Weights of a small mixture-of-experts language model, trained from scratch on English Wikipedia: 51.4M parameters, 4 picks a token.
Below are experts of layer 3 (counted from 0) of a mixture-of-experts language model. Rows are named router (the router's row for the expert), gate (a neuron's input weights, with its number), up (a neuron's input weights, with its number), down (a neuron's output weights, with its number) and show model dimensions 0-191. Each number is 128 + 32 x the weight over its row's rms, rounded and kept within 0 to 255. Numbers have three digits each.
After each expert's rows: "mostly gets" lists some tokens that are sent to it at least half of the time. This comes from a sample of Wikipedia text that the model never trained on.

# expert 21
router:122133130072115188114136094145115102147109137193172142094104122157094113110109141080122125123141160171131112133180159167088149115149156169092148129102213182198076137118170148123121061081085157114191108094103145050131166161088117079131210127095079116115066117110142221156122119089119127097100141149129102096092177145120103091122111139133107103192159128116129147131146126121106095145082137181086144155124157110173121109188136059102111105142121194138129180128071090135111121139072161139155139093124084140102094101120129162154135111111061146122107143113114164185091116110083119104
gate2:135141127098126145170173154120119147116111119164160093094157118086111144096110107133141186150183112144118066175116143078162103125108150139157125100117135071115089144086218195165140153155102104084131121106159169097057116135122147165177114162046171133138100146195122089152218146144141146148128139142081140159127129119142150104113093123099110116128101149133133096143111189126144142151062119139127143120127111144065145138054166129144174144098093106165176135014178117059126181157160150206121146163107147124160145117133091177126093119127150166115156127124104168143111072134146165144
up2:140130108167095087173124131092173121083096173129103102165169101158159083166135124103101107160065147138158167120104119149131151127107102050141137136193141160140163144205105149159145133160170114118127188119123105083182085097162091149110112142127075134186118092081097137110076197171122120088166106184153106103080150119108116154111148139116141158112163148174178135191100166100177124094124105090125075062142113151120149137096086195108086189167105115095141143142051141133111111131081140132131131104178146131146124158160184099154133158076109137124073070149128147139122140148159062096
down2:109111191078101171097159161145079124127119071110111071119155167139101159132129113106143120168227126120137088180135154071118099184163129185121090119094144117179099066106099118129117112173088135137108119128113152158077101129109157067171115113150076158122092146140097122148124117118094126121132182179092114122118102130134154149180135160141111116115169144157094112129125129129172149164069121195071179152231115110159147161184187125133140109076129185127106149121095121142075076105157152133149162155160133124116125114122180184169050075120152081143112141083121146156167145139091149107
mostly gets: " Bill", " Jeff", " Will", " William", " Kelly", " Brad"

# expert 126
router:101129175116139118101133172132142145129141125068160172147168104104139097098146127127107115200155189113128127134103117168123109123161092145064072120114091079129108077069166148173158110092180107158140174094205113149166108084184132083126142145094131104159191102196119147071134131151096124116148125095127153158158093165120107180189146148094133176131119118131195081120111131127148174088147153148138135108163136178103214107054157135133103148172111140114134119131171124064137158137126077114095116138099122136069139119151121060140117092132150123132088085126100158101186125175200125191
gate0:135143166136117087149145126150085126153168145118119120146058108140166139165173115076144172091103112088104133153129183131088115101081104091190141170089154148161105076124127142170084147150161145166135113122111104146172143139111098145092141088193103174100180121133133099102122112113190135163114110131126152138112176146123076151123163129133084128151178059157162094137134106123185121103210188159187139109144104122085102180133117187197132154050136071111061148132105088142182108159132132084104159146136122104078110177105169098129161110135061179139069164148139115103134116149174112176
up0:124122111126160120145164129125123137109133141145098077044111116141091111138217155078176127145196138115131093101156184092185116108115066082148201137110136154147164116164082091116166131150101153136066086104095141093165112149120097111167095176186086112104103129093180133153108123178099125119150084074090119160157069159167143134102127136132124163109151103041158084144131088128130148119146117092101132111120096128118184098137087096153154137131157162161135122122127126142150134100133155141109151174185073091066168136104154107055107096103139144173069173177108134129148085099183069110
down0:110143154139135112132196141174149142066193112147140148151108110082135114110109138060150084145182095151108117172144147152075125145155119177132190127116184109177126125136099108097144131157128141064114088169139138115118070163046136127122128209168156138128103179145131096139075143163156097092168089121161108083162148133121125129133111076137113122041139125172091142153159077131157123137178123162111141106128132160128104127071110127148153094129088189132130165089102159125093110162104117095077105137121117188180103062115131167148139095123082042103144143082053134149101097129135182177
mostly gets: "=", "Biography", " Species", "Early", " Arthropoda", "Description"

# expert 61
router:117117087093141172136137114125122142075161134191076121107100148231135117092110128085160146129146122117113087119116184109128099145106121139134143146103128132148094170145128103095195160142149167142138145046096114110141115092134166135106230220152125121114127079169150203161150122107172093050180131182084134171061121153160079112103187124161148055181096083122146137112129110129110123120139175151103152071084149140116116094126147131138077177135129112102097099151132130145142160161144085191170096090108111148150110129184122169128171130118096102087121089107148115156130127097127110108
gate2:170210100135152121148148099117129126127146167156118161154130144210135148105120119133106150184084119121134113133131130184159148084144154140107151081147114151171139079096190145122094127156107153144066112113103156104101092111119142092041138152066088128128125144180107122127162069084127145081056101127096061097169149177148138093164201107138099098162107125104127062123184158100096093115196113160121113101111121144117124099122168096159146134073136184159183104138134123148145132137093159089185153139139089133076143127113134116217135152093145133206142135090113097097125161189098146141
up2:198158109165105130111161080127167129110128201149100190128122138167126179084076162108123119133087105105148146130096118149153086147143138165098154084159175120135075096075165081116139158144094171117142080138113156094131094143029157119104162136072133143147111146207116163046161058110152117115112123082141084092128171168171139094124158126164125102150086134116104068138172118138062093121148151133123130088123150108107113071159166156154100138043175151124134129114092133093125085157145114080194169097148107132090162165110145111182144155133095103167124146119161131103133149184146123148
down2:141138145079093129067117062170132109138113133098111136124131111090156141102151098142142101078106110123173132076136182122139100116161045080149170191153134095144116161132092157130123132089099078147126080163127079131144137173099114183126065154155148072117134095099114163038113122171163127150112108169082114119151131110128096152095092151086122168138167121147139201129047126113179079156130144128160126177127177118166089089195163144175129130105143106145112163127108086197083192126091133116112151149082119130167144133117130122148078103128106068102128120168161106103194170094147188120
mostly gets: " Wild", "Sw", " Hans", "?", " Fle", "ß"

# expert 55
router:149124190143136100122156124118211149059180141143073095122110133076118138166145193108123085124107115121167122127165116126139102124100115105112150090104126098171133111085094123076131161076114192128097102127134078110115066153151160173139138096133153173179099129124108152124115088127211081163114117201108154156135089150122112121144149155090124106068103137114108147121119143126178133154195123160185196206131178175196166171137160138088121081128144180142101096137173173170147094139081082110109122151153126133130099179202099106133129122120065118151155139106165141124095120083165143124
gate0:135166164149132149103129152087162169157125117133137113116241139128125106091142128144107105098112122156094165082088114061147146177072147121088092201112085168101113125094108114111125165144092129109098134073113151168102148129150080127151094143128141194127124099139160111028092118145052145145186104129137183112131158083152116151125155104079082139108112104148126157139105151211184136120134135094150153154175094161137101168117101096093147159110078082084119164104130088150154139092132133216108132165098119116183121057151154107115090130102130063106087103170159099132156085142129118119
up0:190159156107174104112165119211123127147133099159099119158215143134110114115132141131050050128087126112141084130084141118146151141150129132018124139154129109158125111082122139188147118124089193087107129071141112128144134139225146121140110140172105096096154077181124127079122168174111164125170139165106184165154144073170112156123160121131097151153069080111107128175103102144192139177138116114168136119175090175148163143095147074135087137122094132073096142150123109104114103114133101181092090155135151170142118148087151135092128067141134107137095123119142138138135115115204127121
down0:088111138103124120154157138179140140089067106125079085120112154210140131217183154148168153133098108197161164139107160142139160166109124165186137115145161079121151085107130164101089132090119067087144141114154116044122108124122107098141134096174107103133126176090162147157145127168132132112067186127104096101143121196030119176143120190130130187132087135176140093102157140111159074163108151095181130112173151161115092211140136153108159101126153158150134100117087108143152114130123157143130129109107186090129127111149101161148142145118112206137176085125111142151131139075159116136
mostly gets: "'\n", "\"\n", ",\n", ";\n", ".)\n", "]\n"

# expert 185
router:121068077141140140127123177123114123118108150091106182167108117078090110171109186193142128150080120107149119192113195103158139140111132105095125085092119119104110150111131147133089066170134150122143188086114108158110219131081138128145093098125181155087128105105101126181129101194177147144099103126130148114156053152167131108131135111163070112121129128131092127173128187089082148109059114101131160140152075125176107152159120119185174192131159143132132196068153152100095108151188091130172103115100196127104126132128132100129088105139105110107112119100037141119076141095104111120
gate0:129124152133096120124119128122135152163107082130078181125103047109151199160195135063117130119078110110108189140096190182176156169095147117136096131126116145089129114152068045137118167169149131085085161117102131203075169107098112158115106124134136144140155106134147120116106154152182137180150123218082242139102157127146155155186093123152146160058125117113139157084161134122131165125081157099096122088113108107159111074139084115124132152129171137179140138137120144128092119178152085109122151084120124119144134089111130085163101108147124174127120067162140128120150126103160070156
up0:105115110073153205106046140202127132110130112096147184137165082118118200166155109205171122072127138140173090161102113055116120105119102133156152123102153111141073168131118120086089139156087158146133129120104126074151135125139077161126145104125128153101134178119114166171078135160096130107170087165117089139143097124175125110104120145122113163129144156109123126146093139135120140098147102208068087161090117078097097079140105139180039121117152164153112121095109155071173129069174138097152103119088125111172099171194143160123198109131130106127140162114092117150169121130063120104
down0:161118153177127154150121167126098108144205139124136038100142132116118097157197180124131147118099094113070132175126137126153151099099111206178144168090086169112113204188122047117078148140100136105113168179152138177151137132188161103155068134114095113194096108193080165067182132078171163117135176105145089104171123132140156085160053174156130107164137158126122120144123122149118114096140158128089086157147178131167119174121092134130143134109129131121144161126127115073062153111121129174151118170148129114084097111142124139101132142120105101077140143136130132134071158093124076151
mostly gets: " working", " entry", " going", " job", " works", " worked"

# expert 51
router:106126192133115129130113081128146136135145103162198135155101142106168125170148112123124080196141108124108175083121162177062112114100171180152069170124159148197097142116072173134103070092106166116182061154127118103100190154069154106121118082104111107145072206119113158120143103063158142135120125155142173093096140118097164089113146141182083105166171135074110186183132178080154110204134138106141135177128185110149098091159103124140132116143155133169062080129124120123096160114125125119136084118128097130119099128145171116170118119159129118155119102128157100126083131163058158118
gate0:100121173194078166171176117121163127134148096120168150112152160109155136114025081155136118180181173125116132081150159109113179166139128140139170129147107132116128147104104138132080151072156094116179143157120081083143148082116119149125113145128113114143156107136153139164177104112116165121094195119178145126112139139073152100113104119136138097127179167043141051124158093124068174165107163126151112164092155066129136122193106101108179118130153160080140159072046130136143197168098149119166152094122093119122078070122106185148110107165187118148119097123152148137096098116132128169
up0:197208125067172128084086106127122167100102154125117181102084107128134155124140118105160131104108141126157115082098126114122080113132126084070150165159116125122126141152154139082241150126073134141151092093111127090153084160118124137121194098135172112145101118126149174062103174134169126108143071138083122114122079177132052137114126135165079204124097124158025125119102094124165123090122089168103214127159142205085132120121113165087149154101091154154176099113096137122101086146149121152111107130142109093139164170160128150148158168108103108151158162132091143148147132130111101145
down0:113155107097089162108167155142053199129125185188180121125169170093092174179094144083135130160173133134136089144056096154113176128109135120068169114057134141097151086196105143152128115078134116111084143108141091176139115133180096096132121145096161129084128176115156200202153157151088151118070085116126143111143158131084130141114145130132109147111081134118130128172167112171117186158114153092130126157160110153157152147065125087067088128123098142135149094170140137130168134101094084129093111166117053107122163129181089101140137193182175153107125135136125118097146133156101100088
mostly gets: " Charles", " Brian", " Jean", " Juan", " Arthur", "incumbent"

# expert 75
router:118134089148139117129133150156147117126165151126101083083091082196186105154121197163136079118160164172166163123140137103160116131158071165103180155160140136150116128110101146109130123139146147105161126151141175156126100111087184187126153112193162083139144112184080125126094173192124097101119149103132095094141108123210179147121167116124104133107128119164088104100083084167094142177171156143145077136135117117130090104183139140089181204146131114109148091163155174109187119189166086140083100157094108143124102126088136109145172131157155180053061123135116179090146085093146099157
gate0:196161152168138136126099110176097158122150154146110147114181095102140155150081088130111148116182120154100113163153175152120148067140062191146123152138149070106126141101104146148189159162111128094149131147143132146110117158151149155114193158151091155052143095178153118145134156156135076109165148161117114118126165115208097137153152177131142117124060179077148182147080112099134136122120156179148116169122116074104175084076174090145092104079147099129129134177164120111131067167103086140057142130130146125102180162095096118097134150161119231113161098137119146097112087143164135181
up0:168143096125126127146111085145137159086087165133140120097147139141185164182124141098137109162154122173138124097139121118104136111099143170121139170077146110173176151092130094104183184123126138116168131147094132076153140136100151120124156129096069132122162153139150135152057139138152095039157210111084119148130107087126123149147164114066143130153112122151125109168136161135040089111091151134103086075058155095207101120086126103095107101122076102202077143182107073152081118157047143170152141147156125117111148165096120150097124116186126167136158085095139156091084071106124080126
down0:098145124090146149145095122148113184128189139124137132090128129115082143127090155168062142132119136122127118082158140096175061126149104207154134147133139110155134119139107129129132138083161105177097129126164154160152140189157132132145146075144146115139176168065139135119169129167137163063121188164121140116159124126088125158137170054116067122132208083129114164077063177114130155181091075142100061103100168136118082156185116174151165120150079168107141111122087154069158103096195123144126065108122166181113092116149131125091193105145139115101093128104132105142170167096110149070
mostly gets: " and", " they", " so", " They", " then", " or"

# expert 135
router:088105159129154092123156175060175119171124095103150142128177060143180081085122113119133158166153148080130162094123128145195161102189165154099116086109111076161128141044141067121125154112177090140105131132182074118165101129207140065130134127089147065142169106119137134115194182153163118127154162157124143138121127119117082174156156120110135143167092098121197092154122120101137167093099106145131122138048128133095137117112129208129149177151156153145137105175123119118149141127110136156180133162092153147123176128138153093131128070085166098163110158098127132204177145185117142134
gate0:145165136107097182174134138174133144151131156111150199121191126159147120131101131146096117145114144093110068161168140151106170135129193136097113140073105106137125029170109086122146155050107107141142111153162143185207097129151082112149087116115151130146061129152174132133147146105102174118105070047133159115116109116076193145156119112140170141144099170079145080116129189144116154150057156119155097098160107153154119206114119121124088108126141108129145144133145110111116177132146122044115106105145090171122083139045120111129137127104104123148103145075114146119081134082064120097
up0:133174080086121145178119137143167113145118153147107168150153106094164131097116154142100150135107152129147081183129139143188150082115131149089148108139149134087130132182166072158160174137162173125169129125123142169148118137133117144151119166069150095124119134151124104156167164109126151139160090069083144161112073099104172127096150042202101124120136188070148077100125136095180144125059171106090111122083072137124151105125114135103090096131159060129176170121135120082186184114095151155187133125091090132116105097050089148130123134094099180123152141152099145120129139081020135105
down0:157124140193125136210099152158123181121123209140134090132175158094145074172128100137135215116136107148081097152105115113121089136132110170144112167220141034086112121144092145127112127104153090189115138109117161095124116148147105135088148127118176149157175094120101135123106090140164073140088153120105169137104127076102152120176091161129114165091096170115142075074147050111202135140117090119157173157122085115108097114144153107151082174152098163140077131149152162150138065147072087108115180112088110112179154077112172133106136124139129118140147105119152107150087139161089155130
mostly gets: "See", "Early", " See", " add", " Soc", "Trans"

# expert 94
router:120093122193128113149080123131132130152104203107142085103080085088136185136130120138156135167140138116161228097151159158107084159135122173136127146174156102127091165114038133119087164114134114145104103191102158150113073127101143166114166093129129126187133156132144077163082089125151123092094131098138110187153143054122157097124136168061143111161148143158152122122136053099122091152148097159126119085089119120151118155190132192124128129144090158151183116202165142123151186112143052105180159157124109090162119118118138180071133161095149124085126157082174126115111108141133159111
gate0:079125110166151069166209145137100210189166088150104145090118160172177080143177150137177139124164046104066138058095127104131170197141120111150095133203146069154150107096094120058162121106099128130209155125108161127142174159128129151170124157104092142105112096158153157113084099106157107082117144134163139079121151158170119094095135131116107070115179124112125121157134094120080083123108099085051123141106168127127144160171104116102128117087136159140175103142096096110146104068093112103166169140082158157157107132155149119150119145120125113111082117147127102134144104180130139106
up0:096129118130179058122137104198097173142165120145103114113108108157177122182151116099151146142174103092085160093156162100185110200139131112140068136148127069189109119100109133119120125075107133146196177137134104144086159209123124111165135140142120119113099099117144180142102109092151116108119139126199120114093108130126108161171089176114097096181147124084182135173136089151103077145088082123078130150123146170098125221139104144084164149069095185154145069177104078085103110132080139117119084136098158179130160081176089146108125145130156107089134143135153119154165133118083100115
down0:133153093061117132186139178088107120182131096169128110108081146156159072086103053127072120130132067145127101147091208118158074122081141154162129135083114123149133173086162175112156065091104077109158119097089095150156137079108140082160140138144104175061148078142177167081116186140101086081154151098127142087165168139139128055091124141098117135107132097115082160080161113151159124132076119130130072129135136109113140101127147113090128148153166088118140143120095134212140151129160129115103088199059114111118042167117132084148122107135134147146146085105119100115124129139107132127
mostly gets: " as", " Award", " and", " Entertainment", " with", " pages"

# expert 96
router:105115135105125148113143131099104126095124105132117105120111122049122139125062181172117061119088151102101122113143097124133126093158137100090177097135143114150172148113205084164172161147140099089160174195137092096124135188127165140120084147098233161136112171126093130122101122130115155129122177164121078095109110083131100163144143118109109182109133124192095064117144142117143166129118202158182157075100151177130161107145135154119114137134191138104117156058176166078126109058096139095178060110132160124139109150178127154136075126165110126177132145137098164066161086109117138096
gate0:203106126113086142169091059066125064109116124137116131134039117150109106135089092074157092067135144096160076149132109157066111105190155198119156103128159107093168165129123126122140073126144158098117010118121109139125148127112108155148127166219125156136150143133162083145113151134193146156120140097106127082107155130144119102095115132143213090135107152108114166116129098124111118076113187134098090123149087112176171135181114093131088066107117132081120069169104189136116100128148107111140116137168171115090168129119113125081132137136183145094146146099110142138128103124133169150
up0:027151109114152131119110169205139138187140114149137093086174157161149174125134118190128181199103121146104110092105170132172140148073145080086116160091075155134068147138158138153143139111144108169112155156111160148159151130081108083164131117062104097134118116113103108089118173125119108087137134126182163159124105154123136116124140135134083198149122093105140090160112128176142163171100097089143124115113178128081094124089104163153159189127100090121127122079090104072106174143141196130128120112056093099120096097080140177158140143126090089104089125166118108166154168181072090084
down0:160128159053168136080096090132133108085118135089127116111081098160099208105118083123078132085099116123130112119143133173080150125149182103113170127168123094126089165136100139185097081088109122155097114125133151178198165128141138133130141151158185126091155148165099096156166109072124154097114192107083167105125099131110136098126174126142144126178090105081130095071118120097107105188134054134124074100150145082171193149090172093153102073110143140123108120119198117117130139072104094135122120142078150138046139174134162109080149153148101152112112149080157155083077088172165115110
mostly gets: "===\n", " ===\n", "|---|---|---|---|---|\n", "|---|---|---|---|---|---|\n", "|---|---|---|\n", "===\n\n"

# expert 63
router:145164165173151191098145096188109147090090060141097117089129176186104117102181123161082207116133123126100174071139087124110160096165130139153147172168137167158134106153069118145103159113134136142151170135155155120087103087139157130086111080159173125097157146156113102140128083130101103137137086145126142121145153143165128132163158179128112198113098059171078168142164146101168095096128140142206151132149173139116104160060156117115077147144133138040084158141139068115150094149133119118130113165067106178122099071161159155144117095112134093166172102112123146109076103170172136100
gate0:108113171128094139078142137108128103138126164171168153143095127108097131123100085089101122186117119143143075139062117158090171118155128143177095133188096125116159075249189114215056097133065063150174182099111121191155106086149131090137164093152148078159097125089141152135084143111093153137145247140116126135125132088103158154140128130117130157171134130114167147122121096095104132145139121119156053139090128129115092132130098124122082135165134142123160143130144100114133141079112094129117147108091121088116095114184101145138173129105130150107113096129157095142119162183048092135
up0:122088149132087150102114174127099160142139157134160223127046127151137127164176086097099153125135152138151110138143154212149166133207104149117137108167128179153180128127118109200121152110140063168161195093159129167110098126143098106110129133171157085130120103116101121167108155092132130146104208172101124081157125105176172144162172167061206156109103105147149111102088127113143122093087186131162114071175125120119110086129097130109106160119215131074090154129155135121147127098148087074147122120143132096123168062106145139119164112132121123153124134140138137063174144182124101116
down0:116091149143161126126128193098134086107165215125064136206086061153187186136136137132122113117095129135087182115122113101145111112074125098136157105205108150143129123096090127111072088148131094124118095121174115135132151120128124152128127163130128133161152085163096165128103181101142091202102128152092112151119085125182117142081104110164171185091100128170122106124095132143090112121154097173142085096117071102137168138136094175095130191172145141065070115140112168103143106118115106130121128137159134155137159072139165156131153118104109133158055178170072111137122152031160139188
mostly gets: " =\n\n", ";\n", ");\n", "===\n", " (/", ")===\n\n"

# expert 34
router:113150130147125122132157099144123148155139104096152110165156122135121158118114136153110108142135141148117076066166128116131128094102143114132164141104151093130124123072143124177156119192147107140160157135166143137176020162146132137103166144065171118191095097194094164115085124160160157116136141169164156120169073091134170149116156088139148099152177137132075086107179100134090137123106131139065103104172134137156114102159165135173112090184056132138115144140201185076173151056162136157147112155069041188133168103090136094144134174159156156143127119094134126110089065092088096103
gate3:176095162165120097098116109155155079174134092179110121142166124147134095146184166110093101139100176148078131140161157080129129103124190127082135156130184116133073123086071161152136158144100114115137109074092090108145166159134138069144124112093166000131111129070125163171100184129179118079139116125187141118156126070088112162178142178107123139171129120126102185148156161129129113180105130195113159160141094124109152110131074159126128124079070113175075100108085113109093142155103117100101074160111130070124141117112079088148103081120078129117114089111137148149110095124081140111
up3:151124065062042204126104167135129110126144185153088159106166090144153150123139097072130121076101099190209099213159113116167137153099091179128142080099138079147138155127129109124087129136097092175140144116113135087119139099127173143139108142149119121127112166084174131124133151165100125111124131150130092151117067159165118151083183129079174122105127140126135157158109099192137090153131092095174106123094160167209111187147130163101057070101138126177097159130124150165111149128161114103096175150172163102097148145176140154148092118110141114172120151175128138158188152162145162102
down3:112159108169144125138061086040148118141136127146136121089187145159132101080099141100132137175131110154192103137122067048122103090137173087150163152107129131109114106151092087147119042073169119134155153184097201104095120098170155098107154110097170106144146139100154125155136155097133156158044088098117114141168104145121151118163124072156082178090142169135177134109161136123144163118169118149131112076077127081046139079145101098144171109192161120135158122129091107119143101136090119087126150127103163080151131127117120135187159131068158162129143136098147174139158107184101113174
mostly gets: " when", " after", " but", " before", " while", " until"

# expert 53
router:122138165095105125162148070171168125150133151075157111148174125142161168133157098129128125138113132124142103130127173130093108120133208170182133099145079139163111160105132131134164133125074147173154141157097107145146200088075119056160139176167090146131118129050167134162171075098122143122123064148152089173119111133111131150162096164133187124166180105164134085097112191103123120136123104164136133164191118098103131123165173089122159128127119127140087139069154125109152140168047138196151137096118140159098094157141126157147091174078069130168114093081090129228101142113091110090
gate0:121101141187079127180123107126146130179164075158058090060133102117148132119071124114138146147095101098140132170083096143200132085152075186143124155083143140153147089130169086130116171128109120207085128089183096084151121151136146199120163139133121144088170099092100103060094167129099098136113142101113150131176146116172130145068132138112122159091114115127134091155165136101140149144126086095108126088069128126119171106100077144130130202140151102109160163151160141163066192123149123188125162111202118072094098154135102135166096096122086129149120115133155117136154193158171078110
up0:098165119094126095158126124152090164223089111143137112089121150136142147129117043111055154169100119072159138103179149182135128123189113180121112132078083109126083170102191125147133151122139162153097126070111114171099170129069061109134139097147139106150189076150114123164193126083135163149122047142153155148043123172156121082165143105127135091129133082123129114158171171144186120135152088141104099094123098181130096112104110130111148170079125121165120166101183121162161143111153114168144146117158123076127115124100149109152088090096093141091123149150130092189139096163096160112
down0:176152148166091137120105193158119179197123139118135136125132197151159096163080128113131194146096163107115163075133144143156108136144135098178098167111156129175099097167140118139136118127189105141080095113153148179122118207080093143111160101169099168083133095073132136122141197140098122097154158118151130148170097137129118154138190151085123114117121123094123119132146156178175154152162092088167121130109169102132096131100172103117075163179145113146167178137095122156128132133175183152094116099144076174110110116163127150154113136171170073165061133102175111091148196046058128130
mostly gets: " Hall", " Bh", " Rock", " Good", " Wood", " Bow"

# expert 107
router:130125131096141149090212145153123133153090104139135162192163086130097097093109053141110167144152164113179105098103149198154161141134114136078135108165081073175092157135133146166133124062158094110165193121175151170116092114217121152103136121146131131148177124160113110076177136162082146145186125141146127103177199162124139134177181149132125156130094099090174129099120132185128146084126092144128127121136101120152099119080138153143089124190101105123170175075133105103113151078112150143113153162077101169110158112146101096097171128134130135147097161084107137182129146191168199087
gate0:148155073096201138142146134134133109061078094145107194130147096134116123123171133176128130126151118103114163105175126125046101120133091094158138108131155110104136082120168061147115145092130149050215115137139129135148150172155186124141143111105124113116098112136090099108073156104099188109162117144107137121107157083147164188125137173121152077167083168134050065118158088159146124115134137095147166065079177111169158162131149119103113120105123176142146113101128204124080090144151141131053171101209092150168135089119140119149100139092078121152134126138166140113079091143123101162
up0:157102139196091134163106110139121108134108157149124133086100146185168163114088144126166053159155141161099073156121092115176158123109142149179109158083106124116134132124117113104107131200159174219053138133110135057094108120049063173126106131152130102188131200187116132176147095132197128110125171128126081128091081118124150117099120089146126181106188109084143186113126138098139100116142111162163134096070099107092071134127092114111161112105162082150136152070136091185140150139077106108144111119156142122136156127103128169150134133138183178152078113133106108148135133067099105114
down0:105104101128102192143092084157142131092134086157185101169103068115091103134114118145099176161104139185145179064095152051131069181097084118148139144096142166113153086102130108179095113169140119171122100159144126169159153086125093110130180148046088168102101146137173102139131166203113137142151137134171138071060114140117116121105111115096141131114115103098126122121089149168127136145072087121114110122146107139159159137114225072147121124181158153165214163079152134135141142124166094122149091156155151109133193121111089088092102070124155137114137120144079147121190107150139144126
mostly gets: "See", "Biography", " sens", "Reception", "Notable", "Distribution"

# expert 100
router:090093154109066113081116180051122109111110127104125189142152104139124141149117158142119042122097072156166126176099114183151076113112100124112150106111174106150106135148169115165148092133142099145074132136123104101101149076125132059144079110131177156096136102111095120135139143146111134158142157128105133141140100139092128175122126048095086168073172113171077057193119169110173112108110121112135181154113126158110170125136144181147142147099148171141150196110201092118146100078198109103156124199115156129109205093131136128155088118183141095131104121153146138093172095190105125145
gate0:154140145072141121150153077121178119117084105140096162099127117109161175117095142092144095117109126076094079109124084164108158143103163109065149145136090198162114089161134066107091129069107201110147146115109130100139120135135142102107183140113093135173126127110154044168089158090079136114107079142090103121117141172121156131127136077126146140106139143104120153097140113078111189100160135092107150105095132115134104130143132149066236150128024082082108115085126152135145114166127193126170120092182139144137135084159150118169112164136087125198115058145161152111148103112106076100
up0:135173083103123111164112144131077094165122115126159147162123115140108125165096167141125131069181130104105108105127157146115104081156124109090200179146114124169170150144171163106156088147084127117145083150170119167100125105121117141084076083118121114130149102121121213134145165150164135042133158089143113175081141139182086096096123095148135133124200121116110133122151106090097070084201100091075119079143099107076070130124127132142177120134122148110120161124154110141180127129128168086133081081168106162145149176188087080151114140132090048158138133123133078114092079178105116210
down0:161123136117125105079089097106137110130119162109149118136134115111087136115135130133156090187176107110140125161088090183163088052101135123120139149134107108128154132047109082134105153074075118045130110123119125118175107195125179149098085128105110152096095114140078079152137149072112145109092167098146107096165112121084088141119127113183093152131157114172165119129160089055175106101167113170093161139114108137127115139122093147189146092100189080114172126150178077146148125184140093135122089100065136186174066099179149143154137126131088159164104165086131061096106160132094195146
mostly gets: " According", " There", " ±%", "According", "There", " Additionally"

# expert 92
router:134118157083061192131145035152133184118188069114152157191107107125177110112078081102135150131161123132112135083147109149083159161162157169145116158145156140142146115157093167135171147081073124075138147128164122063088118157127125143151185116150101114155151138088102105164135111118198111084102153088190083123099139178139102166158136216142152140132132162094135154092128107140127101145099138110122124126096145126130127135129150088104128143152062071125146056198192108117145153095086136105148160117120089105094172098162158132157121066082077137120119135059097125106110147131093162094
gate0:096093110117106070063109120137119105164128154121145174120107184127119153145143133107089118160115115163192148119127156133061156122108150131143086158170112148113140112155125108148115099135114200146147080085119121118118105059136129077130114136212105116182050145140150117133141112135108095107118132145132114200086108182116174121108105134150106067119107127145147189088116130115092105134064108111107100124152117143146176072124192120129102181140188102128117127142072045103159126115099058098133157107121162175081067114060082114096154177168173116107169104125153108027116115144140125105
up0:156142116079130106122146059157132156147126161117167126140083201120149144127084168098100106102115120187179182124114143118039158116085144122126066178112180116073129116143132115099139129120169147126154080062106098156133152129098113128103120133160087097142098145132152087126068122166157091076103108111099155202117107165112166120070114116150106115123143075140167113075135174130127101139123135071117108083136116128132179052144195148122122133121125060150111082146111112083177098103143080114172145100096165131095151164049125065091112061143163134087169100134146107101101162118134179157
down0:087099165149140062098199190103114114066129095112160067070114154131120157113129119125185105178136083143139119150131135073110088065154076126114120071135178086097107122140128165135118156167142143173207123145129142156135132154150128153039132125110176094129138139115113158084118109144185157149128100152139096110093108106120132121179113114172145154104090087134137178033119089119077151131148154116149108123127064183134086196095119119137123157122059150121168196134114121112101186139130142112080125093152163151159140153170129102146145146068155117158156094074110131104076107144135182142
mostly gets: " von", " War", " II", " bar", " Wel", " Star"

# expert 157
router:136077098154083143155128072158128128083123095164162157114081168075147144128130073162124118131147151142153151128117154140058113120117146142184129196131116098177118142064069141121125109094074158139076098156109187061116141093091158102166149067194149169120107165112180086155120115143200088108085077115123160144127133126131093120160101173130141085151142137121144108125124126117171116142093111129102107212121128061142146140162186083137113096106114084123097086106095164176140168128117126159146145128085120137143163111158065194187058130101154205118124143108148141142096093109078104125
gate0:154087132119115128189137132126057140121111162138134088141113099142133197151114075158068117113098141135162122129086091138130119132112145085144121087115136107102162058079163173124057114128130099158148125123179121197113129092131123197029101123125104133119110195155120114075198111131160155170128116081164116110145166138113142181108134165141180079128151145089142151148199158149143122144171120080158139164162099116146056135149132110174081102108141100120182135189116129113107169162141134162161115109172138160139149141127135196154147106176191195136149125052133143138143089148111167085
up0:148094153129145095178098109155077152111093201097145063157127151130170159184123124168103102063079148134129172127103106096153110106071135082161132138140124118152139062119128155138130145136174113168133104115184143178149101107118120162028122141169057102139123151127108161097140160145186155140122119052156127107126158135134106134146100138106199072138142157118147118149195168179130086113166161105125100152148134087133065157134135129148045126094161153150148097215093121124147160161161147138185108079130182169119153130148147188161137098133189182108132144103167136133126130098118147108
down0:114129144096064126100164122107068111170085149151111074097113118158100153098094156109133098123105176132109141149103142049090102183164141165150197114107139084065139144110106100125149101132148120136154075132150152117127169105129094133143185156093132157155155144153192130096133117211083159157167133179067054188112125121085113159123171091079063121205162180081106128157094118118124154128124110155151149105128146133115121116120124125081090205121143061137104130105116148134136070146117167152126119129151149190133102192134099093139101104148076118121126118172079136110116162140071162188
mostly gets: " tick", " Studios", " Avenue", " Memorial", " Railroad", " Brothers"